Weights of a small mixture-of-experts language model, trained from scratch on English Wikipedia.
Size: 20 layers, width 320, vocabulary 27515, 48.8M parameters.
Experts: 16 experts in each of 19 layers, 112 GeGLU neurons an expert.
Training: a variant of SOAP for the experts, 372M tokens.
Below are experts of layer 5 (counted from 0) of a mixture-of-experts language model. Rows are named router (the router's row for the expert), gate (a neuron's input weights, with its number), up (a neuron's input weights, with its number) and show model dimensions 160-191. Each number is 128 + 24 x the weight over its row's rms, rounded and kept within 0 to 255. Numbers have three digits each.
After each expert's rows: "gets" lists some tokens that make up at least twice as much of what it gets as of all text. This comes from a sample of Wikipedia text that the model never trained on. Tokens count by the router's weight.

# expert 13
router:066127107130108115123177142159137093141158122153090115160106153100136108141143130153127151150122
gate0:106139141104077100125151146149150216116143135095169148158105128121118100102192162139129175136164
up0:131143087129121082118157123116150130101109111125090080113200083141132135138111101148130130161103
gate1:119100123158126080144187148120111093133150115134110134160154143128160145127135135149102094139120
up1:131147142099129171118072117144145175114106156122129120098100114132101106126136123103151152114140
gate2:164159106132092146147147148138075129121113134151176070125118100126139074110093148101141165121151
up2:147092092170095125094120134132104133100150147132157128143139143073160131111144145175124148106110
gate3:089125108124132147152137165149101128124115043161119086119127125156123179124121066148129180133135
up3:104138133104153148106148108137113165162138118108167112112116127133158193145146044108091142154114
gets: " (", "===", "2", "1", " in ", " \""

# expert 1
router:155157167095125176148139136145160168148149190084131140130130118094144111078124108098138150148138
gate0:110125141116113165110131133125091131148131093130118130109159159118107183144148106137133139118137
up0:105109091130147108135143121160100129126141137127137115107095105144131086103140115152141131142115
gate1:145132091120094113171147129082123130141100112112114176111112112164148171052126111152152151075139
up1:153137105098119133139155094122143107141089120102096146120112135149131166097131117151122113050115
gate2:113110127135141127127140149194134139107170139092175102121162114147141126104167145099104168093143
up2:119156132098129170105157140122116101095099142136129147145134149114145130152057129114159113119089
gate3:116144115117127119129117146172162147130114192120136101112105141122130195146164148104092103120122
up3:150104184169120142124133163117129137084128160109095161126097175146149127148142139101131112127138
gets: "\n", "\n\n", "-", " |", "|", " in"

# expert 15
router:107109080118116127080107129139125119137125158133153103151104114124140141144104114179189125149129
gate0:078114124148142127121085124131130120104150130130155137114139140102124116156155125134115084123112
up0:099102146152118114130118120152118105100138126135152119125100152144132105164140109130148077116134
gate1:128129132095099129079082122125099112121115130115123138101113121122134178142154118127121139162126
up1:157106140183155153130139109158113105130186143127142092117107132105122160164149141139123120114134
gate2:106121091104109103180145134135117110086142124123156139114132133135103062140097107162101084109124
up2:108099092086113123127151142096135134107162130132163141141119153115161081101107145132150064106145
gate3:154144145145107130146126115138133138138127122069131126100106122141172091130125102174119140160151
up3:165135138145163118113119133146124116121110136108110113110137125117123137117115149130130136121115
gets: " was", " is", " are", " were", " has been", " is a"

# expert 3
router:135135150112136119145138159086128136125087171121149153129106154142122167158136167125093119098130
gate0:141171120158101129205157149166130130148112093106117112149109171150172077135153157138117098118154
up0:083096122099144118121131149132113133119147120129112124110131092111107148161134113153147113117089
gate1:139122139123090143170174146175079094098143150161109135122114119159165099176089120123125108108163
up1:113131125134135152089105084097114152155115066099125132115139130124072123131142104151137148096115
gate2:112118165099113118117130103147131123101100140103114132122111144111131155096118135079083145142117
up2:146123104150127105132124162130109131142134125189146115112107120126128135115117123125173123090113
gate3:136095104098104120136169115118127139116133115104100116112123096123108181144121130127095145076132
up3:105143097140151119152092161073158125101135125110120108156111115135107103137119086134116143154132
gets: "'s", " in the", " of the", " the", " The", " for the"

# expert 9
router:147148119172135110143110147118197131129141138151105098157113120081134109053120120134153136132129
gate0:066136122098097097159120104101125127088102143158170144103102144141136122122140120081125128128103
up0:191082134175096162080183127140082134143138098125126149134174100147106150160143117132139115142151
gate1:131112125112166121120102095140108149117102114101142161117105121155131102142144089134113129120103
up1:123133090103088123171145136093116093139147113148145142082138143131116124106123167097185135167132
gate2:131136121113142137149123140146072105140126124103164149158098119144115123102175145143152133162118
up2:125100148154139106105158124106155140119146126132128126102141113127164151136127062124137114102154
gate3:129123112146132123148137145101099093140145184102108142125127130140120125105095125094128149103157
up3:141115110157112167193127140114119103135137172129128101131115106113121116109093101107143131077125
gets: ".", "\n\n", ").", "s.", "\".", "es."

# expert 0
router:131185110141202130127179096160165135127140132130086130104159094168071148125138086122091112184134
gate0:131129106205172134125097175115115126150162147125133117146145112148116132117134145112135124129137
up0:134147106157154130136098158127147115173163132133133118119150113124104125103140133095116099153126
gate1:128099133100093127098165124148112159129143110168095143116138131123094158166119128157130094132137
up1:172129105160086122125081148110180106130132132110165098132123131122126096094105129157141206112160
gate2:167119139143147133126108151169092091144158103136123115120129131148119128139125107133138156157133
up2:106154124132109118112120128102176100137113122130163176133161101081192135102145155110101085142172
gate3:120119125086119156153145110107063138133133084092132150130139160110121148136131109142150093108133
up3:126136138165119148102126147169143133136124160151114121128128095130157137133091136094127119120140
gets: " that", ", but", ",", " as", ";", ", and"

# expert 4
router:160148113119154128182140080100122134142139113141148152146091110136108071100145157162144129134156
gate0:104076155114117139113150114128157110130105112139149112120096123152158145125156151109113126109099
up0:127136119116119156143129137144155088115122134111113121161137107141077107140155150153109113126110
gate1:147183103088104144079127145113100099126133171112164174151128099118113118131116111089116133169121
up1:112128107106204115190100125157164139128062108142125129119139151135119129123169104144114134106127
gate2:163110087154132139109120108096153149088132121135142115150151187150086108145130134112126096135125
up2:119164152117128104119161126124103130159113139124122136103083104118169122127103143149120143139160
gate3:144143121122097124099118103091111155094199152121102088167127101129135149148096169107145108165144
up3:134176162116112117102112092101137183113131149144145110152126103124164145120126143141102094129117
gets: " and", ",", ", and", " or", " and the", " &"